Below are experts of layer 4 (counted from 0) of a mixture-of-experts language model. Rows are named router (the router's row for the expert), down (a neuron's output weights, with its number) and show model dimensions 480-511. Each number is 500 + 25 x the weight over its row's rms, rounded and kept within 0 to 999. Numbers have three digits each.
Before each expert's rows: "raises" lists some tokens whose logits its average output raises strongly, later layers aside. This comes from a sample of Wikipedia text that the model never trained on.

# expert 17
raises: "at", "ot", "it", "as", "j", "is"
router:513485541529513514474540511536489511507506456435533516514492518515479501525492448506474482512530
down0:462503472494457467567515519553516503525493482513460468470511502515507525476520529491475522502514
down1:504484484491476497559510482527537529501542520559507502456508516506480499504498482515526495512487
down2:486507445489511508504443517531509483521472490457508515495497493492455515500527548477474473542507
down3:519512482512507562503520450454479504510469463518454443492531495492493487465490506470482535458544
down4:479511527444506488500494529514504526454484559498521541476493488488500493473466497507467462437503
down5:470504482494478483505516525509502486485536481525504493494503499487487483453462506549447575498541
down6:488545537491527408471548506496493494535499500520516465546546426442500492514499505487496494529494
down7:518505518515506503512505492552506503498530461453511519484470489487514464467502513481501477512480
down8:538493495498490488516503505462500511550507495479498526541472538489516494507475551521433441492482
down9:468479470480508471489489505492496471543511479493467489528485486496537464484527465478480459522513
down10:489492500504468505493491492496480518508513518545517484548475525509487525520519486494472505530500
down11:470483485491488484550484507503512472519470506532478523536486477530510498524485528496526517512465
down12:472480497489488541524468495526522511509476495440496489464444475486527539476532515485530494535503
down13:537473520500472498510488544483557484511486510482501541548470499461491534479498488440505521510486
down14:435492478445489498482517498474512502454548496546496475455505488538497454494489484527506496510487
down15:493505513513491545521485510497503509502467510448447530492492464517478523494523555501523499542472
down16:481468491477510465512526498510533493491515480497493507448515506461517538522510544507488466509502
down17:509507491493491524474501549537499554506501561515525520497482463475496543494495544531534545549499
down18:488455501472461515519510504486555521539497536508506531495404501485498496512499491515532576484487
down19:505503492478476476493468518469512473492477491546462468493518513546502545495464497475499456501520
down20:497514543486481481454512486512513504501521507509481517529544513472495510480469489495489525510508
down21:495485507445458492526521438497484499458461525493556520507523487578522459463540517461502499462556
down22:492471524513486504493519472498474519475503504510486491532480477490508512537519533498509510506466
down23:512498514465493492475496457484490530458503511528499521489502493471501520516508481514473527476465
down24:491514524466486511516497494518488467519487517509484500547483517498543480514499540491470518518479
down25:478505584509487505501478477492487474498503448508461524515480492524503517481476490525473475490501
down26:486507506506478532461523502530514486517548491531490522520531506488487483506453504557502480534476
down27:511509512491517465523514513512525478515509516511469510541487523480440495519520515523447530509451
down28:546518447483524494471503508527470486539519488460483518488516536514467468482492535473513501492498
down29:519496481497486544512526489520474505509500504522504516530505484494514491496494483507478504501500
down30:491506517542501519496483512508466479466506507488477488506456536477469517460489502509482496513503
down31:491566459517491504507480468508514454495463481483512486515509510426458504516507514481509508551483
down32:500485487477485530511481516518549476503505546466509543504475452515503519491476466475509486485532
down33:495530487536469536459551495483534485491494492504507500484472476509498454528511436446468531537475
down34:499512525474468507491452526524509531493528464507525504526457491526499496539537464466462488499519
down35:458433518491536473528525503514501520460513492540496469512465512482468510517487452525480534495457
down36:484520493492532480513492542511501472480493479501501507508484494530551472511513519525472523484512
down37:506533485509467507492505522504537491510498512480493490491453515524446501532518507497500491463501
down38:514483482496505505479477530500478502519497476503480515481503475510426459529438505469526483466462
down39:517466461495526479516470516506502479507527500491488513538463484509509452486514468536520498519479
down40:492463490475504526498445496539494521487505508509510476518520490532533553462502520534522486499560
down41:546514497514504479506537525506472485520508526516517475520538518472476461497522496513509517486491
down42:504512487515495479489518502483463480441450486446499488475511494472522507507504530468474480492503
down43:537479484519476528488513481488491524514477535500467484521533511500468565479539499433479487495467
down44:506484513536522511478567455480524465504464507490510522470523477478484510506540468507523533504482
down45:461508512486534491518536505537493514493513491493511488479486528518470479476543494531506502482489
down46:513481514494489516478514441539522500489502488520472515530479444528485540514497454491509470565464
down47:538488464548487487528505545472497532463512507528488483512517535516452499503480464463511545536536
down48:483494472485531465485504475512535519510483489541511479481534459469504473511509499537526519491511
down49:523499497512513509550482561481490534504548439469496506524510537501515515535528560510493497474500
down50:516535491498471464529469457544493529524510501527449500503509462522463523460480513500485467515482
down51:506517496528483475550476485497460515520501497482505488471509427472514513547514458484536463499512
down52:483527508515500482520521515492480509513486500504476469543496500520486491525510433501474506535500
down53:489535500476494505477488517476525496492520497487495513498501472488490506502523492446500501497519
down54:505498568517489514534485529477511488494498498508509531508480472564505509515519512521534503534497
down55:498474503462491522491533505515524499512452514491490489488513510520512533519537494489506523479488
down56:491527478508549489493484490536505521479501515479526496519501473533493511472499530527484475538486
down57:544504547481522490523478493509520461497544527514536453516479520482501491479506500495526446489462
down58:491496508509522563533481474533508480496541511473519483512510497471521514458500511490560538526541
down59:494512519473477508490522485501559489495472518502436513502470497495480506505502529486514525499461
down60:529517489536475514509497549500485485539498457528529520501485475509506510485474446445472479501537
down61:522494485502502500534534503529469480451515470507522464541512492492517502537564487542509497508498
down62:510505505514510523455511477476528475476482507539522515482537488488464496544524544483539485502471
down63:512499490485511529488477551508526470509492520458499462487499493485512522440514516476484493489506
down64:516471506518474507582510500506448559546494481495503514478506503474498468492497532551508518497468
down65:497473486484503492494525460515455533479541529507504512504510552528442472503530490447541495480496
down66:521506494517501526513499484469496517488513483469493515493464504482505509472518555483479492554492
down67:527474455524478504463462507495482458454509485473495501493535485454474529487474564534497527510491
down68:491497478473485563517508509502498501530516515472521522465533533508517481488540533478488491500482
down69:510496430491515545435513488487517517489492505478510543449517498505497496502525491497490562506521
down70:513576537492520509485524487496464492509487478470494514511500492516528523493478552511512468481475
down71:492497453444495490471531520492508521494495475528523506535505472480506491481473489528485525524496
down72:508498493502510507493478526498495460483529529527492485517482529509522497481486470495484523524510
down73:473574459516480484546537492548487506501502483482532541537483497474520498519471512468470491462439
down74:517523538515503474575524493495459494487528492474546487498451497540485465478530523504556512465499
down75:476498525468512490485532475509512504479486479514501494483530523474512496476491518500462478502517
down76:511519454536495460520472501497517534502474504479500479516532488504527525503521480502524509507527
down77:465450550525500513480506500436508506486524486521510500512486492490489522502477529500525495544527
down78:523532510489428469534528471475524473493512484548482482458499502511458490492525477542496485520474
down79:491493507554550490491437463472538467529473541488528529502512506447446504505509502518493525513474
down80:473468503540499471502549435478526488469532542517482538501490480507468480517479470516489472491488
down81:519496490474506471525510515472521463472487511575559523500505493532482488489528525480511491483495
down82:480493568500509524473505540511500513512492467548517522517447528492533515459484503508491512538444
down83:510499525518466524500499500500507455518469470475458511453542501478537523519487481478508458491475
down84:499452485538491516474513566474478527461458511450475492504493485498488482476459468459519496495473
down85:525480491526502479443518501499489488517515519441506511514526478522516493555519494493472509500517
down86:546554522464481502513512481474519512513513491489450456528451467512509532519530512493505508454478
down87:498503519512485453504493464504485531515503499578527476487531517455521496515558451505500489504496
down88:493488524492458467514500488501507469540507481512487434507486471491524488470466526496498477527527
down89:459538467481511465490483508553503502468465493471441459515547501509482525491502504540478541500479
down90:458522495476468494502480508492522521502538509470496488534522495558442512535490504471478514490441
down91:508505488510513521504498467494506567501508533476524522566499501491461505507519549505496517512507
down92:520473507469523511475507485490488444528477523533481509501503514495505475523518516548498493484475
down93:506500502529520499439545468449475514469496526536515485521518511500493513503509489480547516489516
down94:522495500481512454529455511485512510509529509500514523520454515489513507550498485498519456503487
down95:538468473491492451498487526483505495489508502491470474491522528507473501569492532519469449503514
down96:490495516489488504464437494488495511522586470497492506483517516532507529469517492547470492522498
down97:499477506502526510541474454516444521502507487469526500518505486500528460490535501494536490482470
down98:527526469468472481521513456532470506539496529511520502514516531480496536537503478496481481496497
down99:455502518529498582490486528515479465538449486494526505483490469485499531496497486530538468456487
down100:508442518505491536505486506506521501495489445505454481460488523482490543481510511519537484504499
down101:494475486482509497494492467491491463496509547525529505497532502497507507483492502495529491491515
down102:505472491498552484555523481478529564510504540514495481488488541481540507549516512501513510518466
down103:485462508470482535481512506473465484455515493450526453497511509539468532469496459486496503488501
down104:501508484508502505497490491504533476471518478512488464479519496510541539495506507501484492507501
down105:509470563479504499457558511488490531479467487477547511506525557488496497538479503485525468522493
down106:490493506491504495501484515540494459495481510494490467478473485470472522478475478494558488520499
down107:498509522491494488483509489506492514471489486483540495541546498490516544518479510491489461486480
down108:513490488466469514498513504522504497486483538546574552509473518511470536458535490501514468458460
down109:490490480530491498521483474491501481473523496458485535483508502528486515492495494472529520484491
down110:490504507550468489479511525493487477475505521488510506505504494502517518547503537501516457480513
down111:514533522509532518484471496498522520496507472490546481464505539484499513481468533503493513505551
down112:516508511546537484510466470492488483527512535487525547491473499496483464519539454500523461526476
down113:545494504469484496518508493566444542528523551487502511488538481479557516539505508510484483474504
down114:490490518508484491486498496516512535532500525542519485477503489463505512500523480484517465525512
down115:503501446498480526487483488476529472471493522488457469491492488460512446524536523494507552475471
down116:505438533546477487468531504494545461564516476527494568492485476487527496522513504539447516457527
down117:488483496484498531470496434503540492494483512484513545481502506470467474466519510534489498522510
down118:524464516469520482519481503497490530475487496459507485501527479501516488551526502520525493477504
down119:514546496513512528492466557502474530488521495489491526474500492542493524515460489489502526495525
down120:528518503503500503530557553503500462517503485491483497492510514464475510514501494513505535497522
down121:487507454477509513510479455488511480463466487498451512524511506507501488533536475491515498486531

# expert 1
raises: " and", " in", ";", " with", " S", " of"
router:514508523488496491539547512483522516484480480482530501570505501521497495487496482526496497504508
down0:528509494516483467508508524523539475503483496486468485525500454490451493537542524516515496490474
down1:528508482501507474541499494464520543539514542482475502456545498471493525502525529501502495514472
down2:543477490507494481479545514448513531522509532497491483458558554489524481492469507492523501464483
down3:492476479532510556492512528508501482499494466489506521538529526489529550516500510526456505509479
down4:463493513501459446461495498536546507507458475496523464528487489500545521512480498532503526510517
down5:483503500494488495535509500495503522468551490483517478485509516538478505494516489469483479483536
down6:547490486539500504452498518501541489483509501532512529487512502524489514482498530514491510471525
down7:498532520521492500508491451531484492498482499491534522519501488499515479477503511526527504510504
down8:483449519512516524490519467514514455479481493552542540492487549544463529523454479477555559534530
down9:510549493499482526504522480492499492494498502516494490506485528476499504530501480513528492498480
down10:517514502497495443504511521506521550491560485506483481505480517526484521461475474522501467512479
down11:517479461480499473486535503519460516498484519507509510512533499515505505473536509495530522465442
down12:495514511509492500480494507534488458509513514517489552514511535498481548491539524473485513533540
down13:518551498519551510508513468522514456498502456485476508474542483510487499506528513482486485507519
down14:480496467504545520524538515486504484492502500496464540507505486513495500514494506493522513465464
down15:525501509512497520481479501488476460518444500437468525531540493463466446504558496493480494478492
down16:493488517486496476541526536481491490538490515469516499517491523477458507501480500512486512527484
down17:461508513519478489522526556466529452515491483517490484505480540516494487481532449478495471521462
down18:492490498540486556525517476500497513503493446488489510492481510471494483476523497524462476524493
down19:518471512454471509527516481517509520498504530486530494524476518483518493500569479510525463473516
down20:505531485502494545468483488505499518509455489479524485491535521492472492499515487516450517518463
down21:495487506505516463490505495524548513510517509491495486488492533493515522504474526530490511524514
down22:527474532477513479542496500486503502461553478530469483471514548503525500534500535497514515519516
down23:489483496529462524494548493483511543477483435516467547509468512505524517498487512557505490518464
down24:486498508499516472517501505520479497502500537512498540550486489521472503501512491458502563451534
down25:514497507528498493489501494507484492494499500470513488510504489528506513500510457506481505515493
down26:523464503542496535505473493470512506506451462491523480524507485465483533407481465477510524528467
down27:498503526501508503530444502487491508468496521511470485500491438504536511520540506521514501455460
down28:501485514537493461505517510540442494479469522512495495516529496458529530468481493494510482500483
down29:457536509517530486482492504537502517433497514493513549461484525532493497506503494480491452522496
down30:511505506492508520477482569474473487480525472482482467515553510507514485473479469513503498491480
down31:488474497490513486511536514492542476481494468449470461480478534463506522524509498480501494508514
down32:534488493529472547471501484497471505479520517510456509515525494528523507566479527495530490494524
down33:486497506518500533532524489504497510488472483549488514513512504528518448488512516501483533542540
down34:510499529551494486507492491474508506502489468553492573481519493512523465518484550523491511496474
down35:492466517484514492489485520479459498500466494504471483482517502500523497530500525518483495468503
down36:473419538489504504484544472508486490517543538506531535498536486559478520497460469515492529538453
down37:531521503495498447536495507507459487522517508509490452492516522479487522504509495518478502542471
down38:489522508519522503484522510522511484519513506500500515519427488516535589529462517541484516528478
down39:515510479500504538483507530462523471516513491482488500528537491532485468488462476532504517466513
down40:492513505540523510500492475513508507528528498482450514504516531481546476479514520489466458535493
down41:464480523517489552506495511494505482509489484529509490457449507492530511491493475505507478474517
down42:481467486508533516502512477487518516528512494524540541500486496528494480523522493480506518528466
down43:457545485517458495540544505501552507492450529485504534494500526552492507525508507485503464506503
down44:534511504490496507477470496533454524525519521487480490495498498519510492495488504523518518534512
down45:489503494474466480500515534492490495509495480464555548502465492528485493514499511562499519497428
down46:511439472511462512531484497470523491449553491520453460524467530504480481539486481486531536482532
down47:530453514478493480522508518505523524518569582528519501516488541479505497514485519553500510509485
down48:486481488471522505511500501548505501519491499458520489482477486478487478521511416470471488486498
down49:472459509512494520521499489521496465501498501513521472478499464541538522493471517499499466519484
down50:487536517510486500505492474493484483534528498548529516508491536470529514490479482562495499523515
down51:495497520442483469491498488513533511458512525482515506525494490498541516494555497501484498520521
down52:527496493541532504528522454536535475510527484481497500500488501479541497528499522473484525532531
down53:515504457532476535490507515493514460494524534468535477479527513515510497492481492482478529507461
down54:528536491491508494462521445518482529555484511489496517462506501511488433491478488496498474494475
down55:482518533509496500512499498464492490507475492508479521542523486538490519511477501488489472485552
down56:492507536485490487506480517570483479508498535463492502445487503502492511506503520485532529473448
down57:509498477512515471550477509464467493518506460504453511538515496535501477478484466463498508495492
down58:525516525523463498486496499497523461508553498502466532507534518526514493514472526495553504481506
down59:520515535497546508504499525512482498524533551486503521513502543475491468508535463494544464511464
down60:492493537470455506541493495495488518520492456480515491541512502474474480483442492482525532525485
down61:499488522535490496503525522503503531506528519513523502473504510487513512489502517521514463488470
down62:517488522490450482525525502503484503517466486519528515523506488520515472472483527479521535490530
down63:526488492496493507508517542503516495481490519522497476510514479568486492491486489513541475467468
down64:472536513476485528515511498489514466494499458536527494503474511471507542520524490551473495515504
down65:497478498509504479467522505525483517490515508508480511478477497487490518485501470492548504522462
down66:492508486524479506479498498527478498546529517543522499505495519480497561474498509497495491507503
down67:493509494482497495537469446521492539515522419474517508533492491490521497513494520536515498531525
down68:486517495490537535546481524500492549505523483513498491472502480492465511532518527521476512497532
down69:508493509502527536482463484508483464473484487525522530532503490491490535513505493526478470542500
down70:478491501428454547495485526476509511508426524544544512494547498527497498485517431533457517446512
down71:518491522514480487489492475495444513555490526474511522480460534496507513514471480448447501500479
down72:474457513461495489528474498503507491462508505539440501514530481506528492532501488496432519490502
down73:537502494480513485510496485486496506505484535466483492510484491502506507518500460508474520493496
down74:516535501495500506491499503488523487507511530467488484459486481479472525554490531507500525522519
down75:506513505543496513452470535507475505486525451447485508500469499548511443534477500489541529459500
down76:466495498499491540483537474545509473497506525466521453475465509498487484504534495530466488531478
down77:484494526473529489533521535519522510526521461508485444502462500503481487520503453499552492501501
down78:481483498514495517505488440498534520476493459537520480491465512519524455479521520509488500537496
down79:513489507485496483505473457519491524501500557480494506488504512506518524499520484484503538496532
down80:457467512497499474480473518462472473501552461499495516517480485499506486477522518501483497453506
down81:500515511533536518489464495510510473535492505465483473493495462499501461468552507451486501526501
down82:517485482479485456503483510509534525488505479489520521488454494520514470476498552497479520525550
down83:494501524554500487541535469528492497504452471477521481525544474502512491489485502491480486468504
down84:529492476488498488523499537479483506474534550478508520494501502517517474489486482492509501495496
down85:502521514489479455471467470530518512490519489509464488537477492527567507494546533528479545510542
down86:517514521522507531503512512544513522483469546499519493502504444494464495549480525486552512517500
down87:543520459495493523525523483485534551495490506534492531508456576539503466512488499524478515482524
down88:466536478532495503500492508469546486504501508487495490497502521469495570493486489493473490446506
down89:489529497537474498497466478473505511497478493535500422543478538479482521489509506502515482495507
down90:500447513496451494474489541538505519493489503494478480540456469535511530494502503508460541517510
down91:451480504509542482536524429489536503496478523489512484486481474440488559497522518500488505518489
down92:480514531480506492513458537491523511522484540502492533497553490466478516488491501439502483488510
down93:526535473487505528503506490549490496492508543524469464463499524492488495507500499477494489515467
down94:537517496527484509461508518507476509516556494487482509471466512512520498479498510506522503474505
down95:499459462487468517524497502486489465477533498513455482501491527483482466493512493496480481477506
down96:525469528498481515521485478479518519515510466497507513496480510552463496504467501540504486471520
down97:491512480486515502486494535545501487506521518513480519545546509495509449512470455509490502507425
down98:499494524475539492479472505496509488488528504486467505508467508498502443511522511497575437514461
down99:480465505509486497460506488471487467533480475501510529487536526515536546499473555471487482481464
down100:509491495488492484484495467524511446432532516526457455468487509473505536521488488520525497506519
down101:483517502484466435496538485490483487506541504524503499526487521524497497419509524493490491505555
down102:448530526567510478497468510467479522491540522476514482468500496471525489498484495464508481456507
down103:467501518469511507486516478519494511481475503490490507509568467513468525468484525477491557495490
down104:489503524519503546532502495502569509467488484525514511459508521502497464466510503502471525532532
down105:464541514532528534479455538510465496469456505489503521445506444501510514502500534516503492541459
down106:504475518530538486501507496522541471520499465513472546530497495521518453527552508495496543473515
down107:442505515538466549489534485482509512517464537491461468494493513496519488481510501509501502479514
down108:478470489513497519511502464461494482477483480520504474500525511495490516545508499567511538531492
down109:506468537512476529513523523498489504515442507485527531549534499473470438496501508477496478520454
down110:522509522490509526560479502494475481502502478469501523527524486482476483517506537527499512500507
down111:530478463505516533532509477462493496515519490490490479525463521540512513469490489524495533469510
down112:432496531521503481515502497444487483507445516501481481513486495506516491490443529544466513525474
down113:453504499456495458508490464492461502459475457515497484481538482532482523474478519497453480500567
down114:484498524501539441486498492455482496489520538555493501491520456495471513457486559483505505482496
down115:492507512499520527488535449480529463544477493501503478507521552506483530509501487463480515506474
down116:523525563490486480516509478513489464538493545465505518507488509519560496510493511516490500517493
down117:507458491472517489459522527500514519504498510560532466494483504495521514496472450467515457453513
down118:491490507497522511455508537508545514528456492484504505477513504496530447486500499470454549451540
down119:561528519497509510453435484517489510466485497516488514498530502512500468504545482510498502518508
down120:471498538497467485503443522508482500518473513527513410497528469525534499462521506528463487493490
down121:487512468493489469477501456482536509507506541518492501499527490449455533538508495537460522541553

# expert 7
raises: " in", " the", " S", " a", " N", " H"
router:495484493518476527484516497540535536525508509411497506520534512481455539510449466486510486494524
down0:493491528547481497466496468504473554526503520532443483507472476521517451523513486516527485516461
down1:489525526557501532457526497453498489455513498486501490484493543493522469539494546491491497497508
down2:493514508536476548520490502471544434453543444530491505517541503499523443473458468473480503518525
down3:482491504491525496500545487482502488501424522509531492558541530493513493475489449495484476480500
down4:492498524493504491482456473502447559507487498521510517530493507525528460478494468511560503468490
down5:480537548465507546490498516517504503443485483480551484488505506502496489517495480496496504449471
down6:502497530524536537509497550530535472502514520501486517520545525462494449487487483515466464465560
down7:507515490522460521560510530519492478462492479505474476534525474482442506492523467515469484508529
down8:501495517562499485518506495523512482492521478480502502514483455498534493509490473513509498473548
down9:472481486466494499490521519467492489499466477509456523514525451521491495473497494499533538491454
down10:502506515483476532498534481481523507502481507492521508500514491492545551503484500502498511493528
down11:490508521499482490491547489488519495496519496547503516506479494513512470513474475453494533492496
down12:553506495487491489495494504484471522510424490494524525491532475457516523518517489509520484512490
down13:528455459496503496515516497469497516518514538512500500530474519501486521498522490511490482516550
down14:493497509496477451496518486479524504512555494514516488519513494504453499484465557481529522471509
down15:495519563464514496503492472489495456499528484519488504478510507484516495532510536518524446510537
down16:539500479517469542514508524470473513495513528509482482523486549493541477468497463488487482479531
down17:529457511437515489498537497550533484520470503515460509449481506534455509509528479513505564437528
down18:540488521496481495478541492519521488477487497503528472487485485487511525496513492528515461537546
down19:440486498498500508480511505499488485515467521446466485512478517544569500491516532476555470490497
down20:491535550483504528483515514530474485497515534536517524542499513499482532502505494501483523491487
down21:462536491432499516529510536477505500532502498525487497523496511515496470443512495513539478500471
down22:507511512473482498497497497489490496510532530553501514469478495549536524528501540490460487489485
down23:508522537501429516514493535502515505525558502546491500502498506456482484486552453501522531496466
down24:526515497499495475465483477472454507472506537537504500506532526492510507417482525549529446484470
down25:498497458497488483482501511476501526459518515515529472496497508484490458504503500478498497517513
down26:544498545459498522511478514495501488494531445513552518462524507502504471526492490501524512557484
down27:499516502494553506486468490494534484512519492485503471473516491538488457489462469470475500504540
down28:504485538483555482519500523506549525480467496498510500487507537524517528460451550492477491493507
down29:501518500467465471444495502487480475522452468518463490490531498495462530492536485497504493555520
down30:510537510536531473465499496511466512475471498463527528529492480513498498471508460508480461490491
down31:524547463513513497508479530502519451523502505488464491521555507511496504489538498581467469463491
down32:480501499459515463533495468468502503506511511518490525474516500457486517494493493503470542520463
down33:478497520503481513449510513473496459498479480542505493500487496492478486487524531485472545509481
down34:477517468492463514503458513460477505533432442480534504482485540503513529489471539490519487474539
down35:508495492491483492489466522513492568511500477467523511474491514495501499493515518525492517495532
down36:443517503535472496525511524518492451452502496540501510446471496455501499507544510530494501489497
down37:533473514500501494449505493543513492499510505512510549489559519515492519551479485532530484485494
down38:465495513457506458494486534525512522485512542471481476524470486539536504472529458471532510517516
down39:506519500537511478535424494534477465469517491505533513539510483471494485494530476463481532500502
down40:526559520538503538479502481507483511493486516462485481502512446455481462495505517463502516475532
down41:455510460445497512531524498470501522539494534512510466491547479542469492488492530527494545480451
down42:514509457540541536476502476500505474541465516481478493518509507479512459482482487481497496487482
down43:501532489505483530491489518537460490487469514499484459477467487455478510534520502476477474480475
down44:471450472533505449516504496508490481486507494488490505492470503508454476509479525530530479464511
down45:464461518540530487516507510504537512488522502515499554503510486534442485487469466506480479512495
down46:510516480514497513499520512497542509536486458521524494487501505542493554467508548467497533506514
down47:498516534488513486504488524527510486481508525484525532488467520471551509525493469514511524504519
down48:509430551525500487486510515486525503512527521488451536540482508526458528467490519503502533487506
down49:502531495531487499501506495488450493522556506486549501465530528509503499507481469481478502462492
down50:479476518465498551483514521497496493493510533515518510501534527481481470490510504518520501473477
down51:516478472485468526498507541524524513488506472492534529450515476518523516482525519546486502458483
down52:486462488520515535543473470532525504506542516476514542517511490506497479470514535550466511481496
down53:497543484513462482505506509494479502493496517542535451517542516492483487533527493502528520516526
down54:462509519494508493478499502504463520494532498483490486514533502490572508423496492486509554533466
down55:506512453506490506469470533495456432515490536529487546521504497555492491460472491469488543495496
down56:507532478530551486496510480527525471486508523512446477483466489496475500479498552494513478525490
down57:576485476522480529503515497463540501510465514538513465495527478497495521499521494484531493525552
down58:470522488506518523487485434499485535521501477547515528505461497456483503490485559488480498506512
down59:500560458524493484498504512497493502506474493466525488496488500505487525526482441525518455511434
down60:547486526546504489502541478499492505505512469533515505487507466501518461509497517515529515488549
down61:503509484476475483512472492500555547524498492561500490505467501484522460503510459499490500519541
down62:508442435501508502481504583518466572482509479529480497480502491488490470509521472513535481521493
down63:508504521503482518536505509508502473482539486506466477477496525483494526478515478469508533524524
down64:489473512475489544488498505517487527486484495528497515463516511502491532504486454488520470457472
down65:518495500501506517509531482518503480484459537524522499495456501509494466465460519528509457538503
down66:431518464500526532500534497552484487487487458517512479532526499515544510433471464519518490498502
down67:483489530502503530483467467535486516505531476558502497532483475528519479476487499469439470514529
down68:511531545469498503507491516524488541503525505569497517543543492528544533463527482488480467498523
down69:509439530529510507525490485510520505507504476517527526471541474539541489507528552493454559510553
down70:528506473512455461540501497492535471449509484473442483477490489475506517483485515480498440549458
down71:503499512481548488494487466535482486518521476504479506509527535533463505500492460527499512513468
down72:483482482468501504543509503492503548531493474523522505510471464512486526514514473513531497496465
down73:513520473529537504505485484530476442498526522519509504492455505523526494526489481449496467480511
down74:513528501469503522478486483513496517535528464532501477485463480509455467528493529473486508452475
down75:472535484505520532490493496524490485490509500475503494477504510506487479521534483480534485573503
down76:548550493498555548473552488489505506501496498510503430462459497529518532467505470519528469526483
down77:516499500444499484502471519453493485486464478473498470490509476507487495507457451460496480502519
down78:471479468469522507525495480582538475483492501493491492500493558465487509507535500507462550465503
down79:480535477481451498522519494493480476497517483556503482533512443503497497495508529498507466518527
down80:453477487445487504446526461478516482507499451499519506502518500493501499542519526510460485499462
down81:511478498433482497489514474491483511508454515521520480498438516513505530492480492525501527473503
down82:498469452488487495435517525468471513512502502456463509541511549508495527495523481474478532472498
down83:507502468532493522490523520506538508506492503494556503470465512470501447514456500485493526469501
down84:468548534465497492486509535507457509502453489501492502501528548510507442506518450521476489538476
down85:468517513496467480487505460511524477448479524506470520495476504521530481508498528494520537509544
down86:507541506488520513469532517507487495498482520524515480455507499496465533534498462506559480495504
down87:507469550503512513474504520492500525526513519503468544454488489551505522503496498473466450494505
down88:495501492480532480443466514450506487518503490505472517500507505458486511481512503446561523501494
down89:506471502501474494495505495447512475488505523519521499496530529511483513415467548493522473480492
down90:540498498451500526509448515496501520528518509497547497491488511486506503477487485486554506518498
down91:452464511516462513530466497504532498539517466547496476491487512517476555503513508476520525436503
down92:507540549500512547472494503493499518470515492520485522494505515540499496478466493515519496512473
down93:474528508466528489520475508507489485501474498479535495507505464481538486494523486507436515513512
down94:505480474504498517496528481484509519483496453521535561498465509548543516467469529526496476489506
down95:535458492482521433468540480529497473460486534486458470480493453488490502520474512526466510469535
down96:453504536535443510478517539469496526511482463490526511460521495511512517554452495463489508503517
down97:495487478494505493483509524517502485484505515513483502522522469481502497509511496507507474528484
down98:488501484524470485506484506543518484494472496508521483538514526500499513524508502530475474493543
down99:468487566489498486490475530491508499475501480498520492532504494468495555499502487539478479513475
down100:483505494490496513511465481526500519481481499470522543499528492500509511457487511495465469500456
down101:493535487535463490516494496510530453511497518549471545503483495478511528496460508474487531480482
down102:523475550506496523520474543541495507526512528491517472505525539442503505480556506492535483494481
down103:495532514507515508487504477489440503485497533496528503518530498507490459488522550530501541472484
down104:529546540526483510584503516485484492455538542516513479525470488480482491527574512550482494529485
down105:505527512487510437506491523539523481492517511491503511516501500494528456522489522497526506488482
down106:477499457477502477496512520522522515476489512465524559481500481482501515442484490478505495509500
down107:519530545477522495523526522465506526494460474494493480509551509536480532533506496495549541521537
down108:510478486473510493539490523473499522473473543500506496497539500496528491500506522526572473480486
down109:472528462479504525479480496517476498473469550484496478503491488487508541496549515519500494491491
down110:521472501547492506482479514534541537504495543506462503523500465498485488540511451508529459470537
down111:443516546485483520458487495504513494444517483543522535506552527540523483520513571525468498513508
down112:538531477476506506510532536525488494515528470486509484546452487550473505520535467489450570495479
down113:540480532470513561487500520504528510484453503490470514546519491454509503519546524486512523511487
down114:489484480522480500526445483416529517520506499504520502543496520531541509497450468508511516496509
down115:477491547527505471536498509505479524475505552545478506550534496496510532481511510452504504552505
down116:504516510493494561546498486487493548474506503488488492516554502534520534478484505509561513519487
down117:471472512529488515554506494514534477498453497490502517502434494505474509503462515494459481513496
down118:553476505490511485505467478437500509483522468532541508465483505532524497531500532470502495518502
down119:512526430488498504505549490509517527479501510491475482488505484518524502525464458505504462492474
down120:494482483474491505521519503506515531493461448548537456540547484513492510501496490476474493467505
down121:467532461539498482468470470517506514481488439532496459517497505497525424472474468485473536541494